Weights of a small mixture-of-experts language model, trained from scratch on English Wikipedia.
Training: 508M tokens, 3877 steps.
Below are experts of layer 5 (counted from 0) of a mixture-of-experts language model. Rows are named router (the router's row for the expert), up (a neuron's input weights, with its number), down (a neuron's output weights, with its number) and show model dimensions 0-223. Each number is 500 + 25 x the weight over its row's rms, rounded and kept within 0 to 999. Numbers have three digits each.
Before each expert's rows: a language model's description of what the expert responds to. This comes from a sample of Wikipedia text that the model never trained on.

# expert 55
It responds to: General concept nouns. Common content nouns about nature, society and technology after articles, such as water, River, population, government, power, area.
router:481483483499475524536509461543504504533459484530518495520493535522472468485442470475476494506530510527515464493520502482545522535512442493506481538500482472486478521475472503517536500519514540492495471465484503542547510475483492455503496508496539526523493523511536494483527479541487486537531490496489485496505488489501460473501511482517510540521487556514480493491534521539489540487480474537516490529500507508490485491494499511525494484521480508450503494516475470477470484504542497483517530508524519488505467498515559518517502510516493494479507472527503453529525508506494461486502510495499510464515500474494512502503446476533469511462526517482459582503551524544465461525427
up2:546495507532480503510486481458502465526500520513486545512499536469488490505501519465447518493494507502511514475504479502538532486498563523509525486539479525500572500514507497511500446536516553482511536523460521498523508485498517493479504490493503519510495485478535475479520498487481544548533504530506478515517492506484481510539565465502517459486488467505527531513486516475519489490494492485502482495497468457520467484480454482443523497453557533478485516459475500508523491527503485477495522454538506495529464503513556522515487492484537456524510473469505486538511525495499511484464484521513522483484550509473464514505501470483496526496490467443467536521511505500524498513443
down2:513485449478521494484474515511497502486475525518517522490478483520509478464471502490558460495508506550479486502455513540478495520523453482510479462506508487515481530505492518526525486473493471454499526520470545496522502511470468490470494535500514517457560492519493528521496482538525520480509511434502554540497504484493503527491489513520508474508524517542466533500474507519532518482470479523500483492481487510509456459529548480517469501518487463512506447517515514512512500468526519540484470466482483510487516518474476529531525539490493527530498516507478506465521498495459565514518525493509505459488466511545485452479460554490500518506491486484525527524493507538551513469539
up3:475507506468482541507510494430521522446509483487494448541497547551510520489503472487497481493507486534513506464508491454469457505484481528514457493511517496491505552501510451509528484521525494499499517482492501531495472485474500492508479506525514504528489499483523550493494561498486480512486505564496494487504456520509524502515477488528478527519494497468496510503513505520485486446516480513511540465498527516454488544505472501506461473570511517522504489535534489470496580524493523495517511545513526484488511508461457493538494490524520464500516504489460530500477513510531507461514514505483514485464511474521475488449491490508503493423470537524504493488505496514533493448513
down3:502524483516521509508502504529503513510506501504508484502488444433518523488485500513513529535480520467522475484484505567518486520555513474492524515474484490493504484532503530496547484509433478566492474538501464509545501485520526451488490483501525506460519522560473525508510514524514514531512511468507530505511481499463525476497535500503511540512531549526538488523525504520504496549527450499462470500516472540571537530482520505522494486487458514514526487514470486513515481500527530491499439503455503506495515492545537508466467505462479498515508463535500504500500467486499511512516517464527486470504492495494552499514497476486456490521475503520518524526471520517520491500540
up4:512528481514501527458533480488528539519494524532503527512516521513466520526496501488447460545530469476494461517537489480487502462491502497524527476490531521531479543531471484550478509458518494473495514509526526510513519536515481493534516519493496542505514523513471471513504466514528534506495508531499487531543454513481518501491531487505486515484499493535539486486468503518518423498491460496492469512531488505497491508523541514466460545487521536508516495489526496512465498505490483476491521494509527525545476470475473487532450503478502546484462494493499520532486476492505508448523506503552449457497442501490484535472492452478527504525458484470515503485482544512489507488552
down4:505469471487477480513476549497515529500496503504531498464491537486502516438519452461477533548493522464472522475494470522541479516460506481487478506495485545509483484483515496493508510491468507502495520499517477476521499479480493510487438479461475483492528476496543508467515559496466514495495517487470482483508484532479486511452470513495482527522510495494506555530536498456502523492545509507458510469515536531506480507473477465506547459541520523493470518485484478522502516468488465475502493519471515497446517502525504513495482505501514444529503501514492534519525487489515534489560522496503569526477505483529509452535508491509498468483563494519474502533449461488534489503495
up5:525514465513522511538512496532504503505467497548534510516487477468541482488492461566509484519495495514530540460508472499502515534496512461497480478510512462485485486511486510527485516544471498500498513503527486498485528515491507484506549503463521496527521502464528484541463514454487533524496509482480478490485502509501473486537452519514475459516479498478559506494515464490500527485546480523521490468491545531440516509490500500471498468502511527509525470568505452469491520491466516532528478466542483460521488511477545528497462497518509506503467479515504450465505511503506543555516451516506540495492474546511524503496516475502512531466518477499467518508500501466518529548532
down5:473494501461505517528474530478516494500472533479520486536480537508488482528486517497505477487526513479521532491480490503471485491527478518504509543482511539485491522487513495462514509470490492441512467480469482502493467484474447516476486501533446477479526519505480525465504527584523508464548468535531554516533476486486515528458492491506544509468508525523505514533529529485494453521477499499478535491492490494473453495477483510542501480516486458510506507473470525517481501532502534476477507544477501509507497515495492531521442480490452505513520484504463547558493460492513511460514489492524490506484492470489490522504480474496485468513466515504550457554464470519491477533496
up6:480536506511522514483489547486516472483505554529504520529504461508506503494462455544517500533482465496505505504490494521541463542477483508499473448504481514473451524524494521539534489496561531473494525533493517551496494532467451444496498514506476547519518540499505501489536462462510539494512515511522474478526515492498487494535526473476489491486492502518515540532535511486489490450525514499502487506526518468464491518480489483503512510429514463486484503471488477539498482497527516511516511524486484511444488499476549505526503505526483489519513461507531486457513514505534528509507423542496489466466497468487485517530514497516482497508487515491522502468462480524562493512502
down6:500488488461503497501546459486534473506490471480524480464502555483542513458497515501467496489494526493493476497518502475417515503504526497436534498515501503497515457503529507502479496529491479493474496484514500483502506500501538544496510544482505532482488517505532496451463535457451452488496515487511500507456478526490481480480513505482519511503522507463480492490482497479477530554474518488500518525480454491506525441526504526452474515556502552485530518537517470510508516530486458464474514483539535497551441499501481489500505505497524545463538546491496511537473522482473472480500496501505488510502459502499459476520525535494538510468488480496516481497534487489492513515534
up7:534538493535491490461514484503462516518538473503527467512479468535506470520528467531517517487536498548495514455500478469513492518512475512524495511560493471474478463500488487488495504510470500491510540480502473505497472472516516498511542487536515497546501512522564518506496464517546503521501502484492546480488516498455522500502486508524480550515519518508533490487538526479528478539515482487476534506413520461473534492501501459485508542503464499467524464494469521497477506511529525506497467505524544470506522524486531520464512534537517512504571504490465458455491477521524495513471508454498519499498504546504533508477562493507500484519510489492517484494469523504508509500463
down7:460516518489515520543521488484490478502445486504518487447509497466507536470479518471481479532462491481488513508500490530478517460530541507520504527471473497515521486501496514498513520511523509511470476529498506509508525510455532505493495493490466473480491509485507500476512491502481505442498522476496492517500485520560489513543489508502552441506499520431513510521504510509491499479485527522507488533533479500480520451526505486488480470495520507535528529530484492494492492497508461522484546489482469506506469479495498468530433461521562483465425513514422516498463527510499540521493475522463467484506517495459472519489462484500508477498460489502502520533526489510556528490548
up8:510503517457519516519472511533482490493515538520497455524503501485504492526485500551513492499486468465518491446453509478477462498501520489474546546463535496487517483519534536480471462484521501521491446496518526475492493537520506448539502525514539514495475509519513524507481527469495527470530483534536488532502474507475469516521489479521487525485528509523490479511502528599461461492526494532485489484470492530473502498442454516497479494506474495517437486506520514491482524527497480517465469446472527486507491479521510503501435499520519481510499506528513505509498490506494518510507519502531510483522527509481459460508496494518544478528481523552489559526529466488510502499515
down8:469501497508513513516518465496489581510522501495492479530500464546509494517508484504476464481455506455471516507490467489539462520518508501488493472542501487474467513499515461521513513486517550520490519524483507500497462515489452472497496456491512497496490496473475485521503529496523516505497508513481528505470492524476545500469522495474433512517449525539527490491507515468458490534521416527536508450513497501528481522492518517524514530478509481490504518470508477515489477511481536476523518539509485494504541468516491504479483528448479499499465491511534498422519533499516480482507445457494497540508508484485533518551507505459482526507468529486502491453493543518507530503517
up9:499535490504488528509513522531477531522474504502478511499517478457520517473499532474488508495524542478551514453478518500527527516483517488507500506554486508449418510476519507497439460485493468483488508530496438515537464486493492482488486492536487499511520512470499512565505481497486466474521526496503505507519489495492491479505516527475509503492528530495516516507474488491525534506510468565500511514430530547456468474455508479490492547518524490475506506500482526459506511495497499512534510479476456530497522524474552475494539505535536497511506437516515451493541483491516527506460479527520525552494519478514472503495514504490506511515499523480515458504478477496496473458483
down9:520470515502518439497494463502494538470542517488492521541506522477456515512548473540487477490533479505465495535495486514476511511495477521484497548473518503560553494500505494518525526492482519522514494476498552463466503463474537498513493505503511470493525456538499499490501514496514535536522478497511506504497486491504524513490474495467536471486476453513491510503519500536487525486482481447503479475557485463535519541518456476479486523511478514476538530463520450523524501506540513511485543455505527509513536527518480459500477504486560493496503515511452508496442510482438506465520510446494521502495506541464506502503473498499506489505493462508482539500533472515520528512483
up10:503535437459522485502491535536543533514476476490504489523488489447512489518477493517497527488517488491508529499471523517552524486502522447539517500502490523517496491509525509519494498502494450512500493495453513507499518495535474493486507560538503497471464516535526525523490493522482522478526520492512486496505541520529512468545520506512488468468491476465515501492545521530506471471539484490489503504511475483505463491463481473476509501536513463516500497486475517457498493510515547472523472520506501545537457529535512480487480505527501493455546464493461429500528462515508495491485452478513479492523519449516502492517548505497434523450468520541499503531503502556499490514500
down10:491449565544515543512499501459485479505517503520495471512489485505533477473511476509494477469482506536466504459537521519454509497524483552504530483479526466472484501511521490535505457463526503491510515543531487499485508471484510516513484439527526503531502512469546468502511519496490492493482480477476491548538503513478468496447498479506488505510513499509524541525471449543515511505444518522510515514498510529488502515553523495533504531478493517451529509507509525534482495511501493482497537488532481492471560482476506478494502488449486535504477495492523535486469495497527474509531516449482526557496505546521548516536484534519529471532499481489535510502488525480529513509463
up11:463489491486510506504530525529519498505508493498470463527462495480436465483507449499512463496549466451494488499500456458511498555570468528468470485491495532537533491508497529519524538496503480514476518495449512533514471528490489514525455517511538470522508539538472513501465482480544476500507465520467507515510523551498514503537496502490468495547496509502471499451504529530482493497486520565495523533496520494500469523511495499514500521533497535493523470516492494517534526523511491507508508522514503527508466507471443488498540499510478514490511496493440520493509509492513510479489486466497513518487523498507442523515476524464471470507461462464527552497522507474507481512540
down11:506533527487524527491478500531467521501520464503478505512528492511521517522508512507476553507488505536444502521478518515508447473462506456525495474526504530479495528489482487545514478497477528522571480469499492491530509483506498489532504510498536506488507481421480474463449563502497500505479514521510515500522484486520511500458531497462537491474532489510493517494474488510497498521509447464531447500499494516505557484469546492508481524529502496484495499486482500486504511503489552489499499512497511501462547478485524501535529480506538478510547501511542495472556506506498555514545456524462529475507480558479529505495508496510528542473444511528473486496495508525500476517507
up12:439499474478477492517471482516554508514523494480509529511488517483498519540512485532495510517479493508491528499450532481540485467544519504495522471452506533501516460507477469548502467483489532484476513509522528495520500556483511520542465494456487483509538506478512516511509449481507516485506488513478517560464551502516479518537545528485488526524497480484514452516510498514531498429502501516485498497470505476484467491556498503499562504524509495477510546488507439490507552479518526493506516506531532504482492498538495500504535462481504477503520521525501493519527474488509540505477470530521518447497499503505469497535538522509482484511506459513493486489534460486560493501537
down12:558483459493507488498510545506477507478504531486497523514532521485470499465497510461476507515536527502508487525543501510460503525441507483512505492443540491526510502540498539480491463551501442502498518486528455490473529446512480453499540482527500473531540490525447514524497483550500493535508521544522445450536491496514448480488498500527510483496525540497471514454492486483504486535510551490463477526494494474534480549520502506488481530485476487501535463508497522482508482469509479505514486474506486477501510531480474518506488491540525503466497522499485510477503490508519504500504559496541498493489495509503529527445496465496485508514435507514500538470509496488497481498531
up13:468467500504493519513496512502527467544506488482498458481484447501499538500482468521493487493442484515490497486485500484459491466509508495528483476532497480505474497499513527511515509484471519475515495489485493482488490545460484480540501454449526518509483487461510485500516532486479499529473534490499495554525492454472496524525544494524506491442515553463522504506527502505492470474497520485465482517526491530528585504512471517500556505460471475481519466497438494456459503524466497493547495480493488475505505509483493481511470477530499490506522463509532505506523470496509517537485524489465468513542469493486550447510492484538473493504491540527516529519522521455539507503539
down13:487469469501470477451504509508546467482530522536459495525531527488493517465486513513502495523499500472523487534469491481502496498454520465472512499506503503557549508523478528501494480524518511542442558517495491500506495488504539541464490498485453487487490500521499510508500481537512466508514518500509487477470500536532500483547509481459518533510492450476496467456489498453502504474500484504531489501470496488527470513506511521468484485502539497508491485487524504554466504461520465455477515502551525502485512501477503460544522532481522512490487560514520496489478521489517477473483509488490467511494471498537472482449491468471522442506496438488539466481492444488548486512496
up14:504524491490512550511507519502513526475482543549513531547527484481474476459493505517478508487501478480481499408479471491465497492521493469516455469512458444508508490520504507476527490520500495509487470473568506535484538502519501527520547495474538512476505504461488507505485440487495504479503540505476524476512496466496491499521541515507517467527543482488488490483521471479551500496552499494524486480480480522508527521525486505500512454496521469486561511499500487519471515471531485506523519491487475524511482511513472521482482549469476524456478493451509450450483504487494515481526483498487485552515492474485491505501505501549513460513482551457511498492519477525508466474523
down14:512512492535504473512484470476465464558489447459541479507525523482512490513522502513488481528520535478520496535506499517538472525512482543467560520481541502482462527473496534508473499517493493504480516520431498472504471505508466491482465476491486489493469512503523499479482532511534482541520441472507482522511488512487501548484484452492520570503486516489544544483472523483450426529462471507482498518493508484462485466498500493501516567521534492506514501525509520490509506512521523507509459507521510499498550494506494512467494500483495465542504493522526524561515490519496502529473516480519502478499512568466487507502524470506505492466470468525495498483520517511488523498503
up15:466513473514516535492470546524504495500501534524447469506514479489512476526484472506483509510504474499485495501438491464520503479540485462537488468512469469529468503533498477534503499460518466512472519550516487447500476520508527500451476487436490494465530536496497494520491536495514523481507456519532492534533530510500516491489477465468485525518450483516465530499487475500499486514500475504481500527487476472488475495468501531449476467444505506520547514504508469513531511464485484479508533484522517514473507479484541521511508465510491497477548484499469488507493496518556535490509495479492469461508509489486446461510468495535486484526490499485522445489546492442536486508466
down15:521476489468468486520512487501513540498504506476547537478504513533509464451549502512502529468501457514457514479532496539483448523492512497492540547489486477489492531492507527427486495521493524509536517466483468529478495491462535529530493528516487525535503499509518512513525486498457536500481532483473486494463442511504498489526541503533505509442503519500532519506499526508521505516461525501511466461531519515455515532507495483496503529532462500491456506498502511485446517509539482504455498542503498506492494487482467519501438522491459467508486538499532511525541493501428504488475471495527530537487519495494528507518523504496498515475558494503507528487479479509462501473514
up16:483496527533540544539513475529545519465488497535475519503519520461506485489483480462514527519492490534483491473503475531527522493510469510484492503532490535533512514519501510505480507478511480525510516530500508483496506524549545523524468552526501570530450517542467492537502510468457464502466491484519531498492438451455522485492504518530503522507474496476494502516521484501507533510530509550501495502503543529495480496469508506510484496436493521506467520484517485500549503481510512512511520514525478504533460489481501463496516475485503444538499482462561480474494554496511513529498529526478504440518532506505454510520513520499517545502511494540507516509475481518506464534498
down16:490508472472476475482486497482525534532509516483505513540493515526508492496495535543454484495553505478497506521524499500482489490509487497518493493509467488494485481455490526506482486541458518496517534507505485494515473516477490521477514479498501468493510476480513511482495434536515531482506509476523472494548519505468489536555486501519485473513518435461493479471463501480500463483491515457497524498485504462525474517487487503487486531523539530507546468528500509506469513453489488511518534502522504481515526506452485501540516454541489510509488525491492517579512489503448500458489497504435475513535478502515500467503521493524536443511507503451520451506528515474518475424543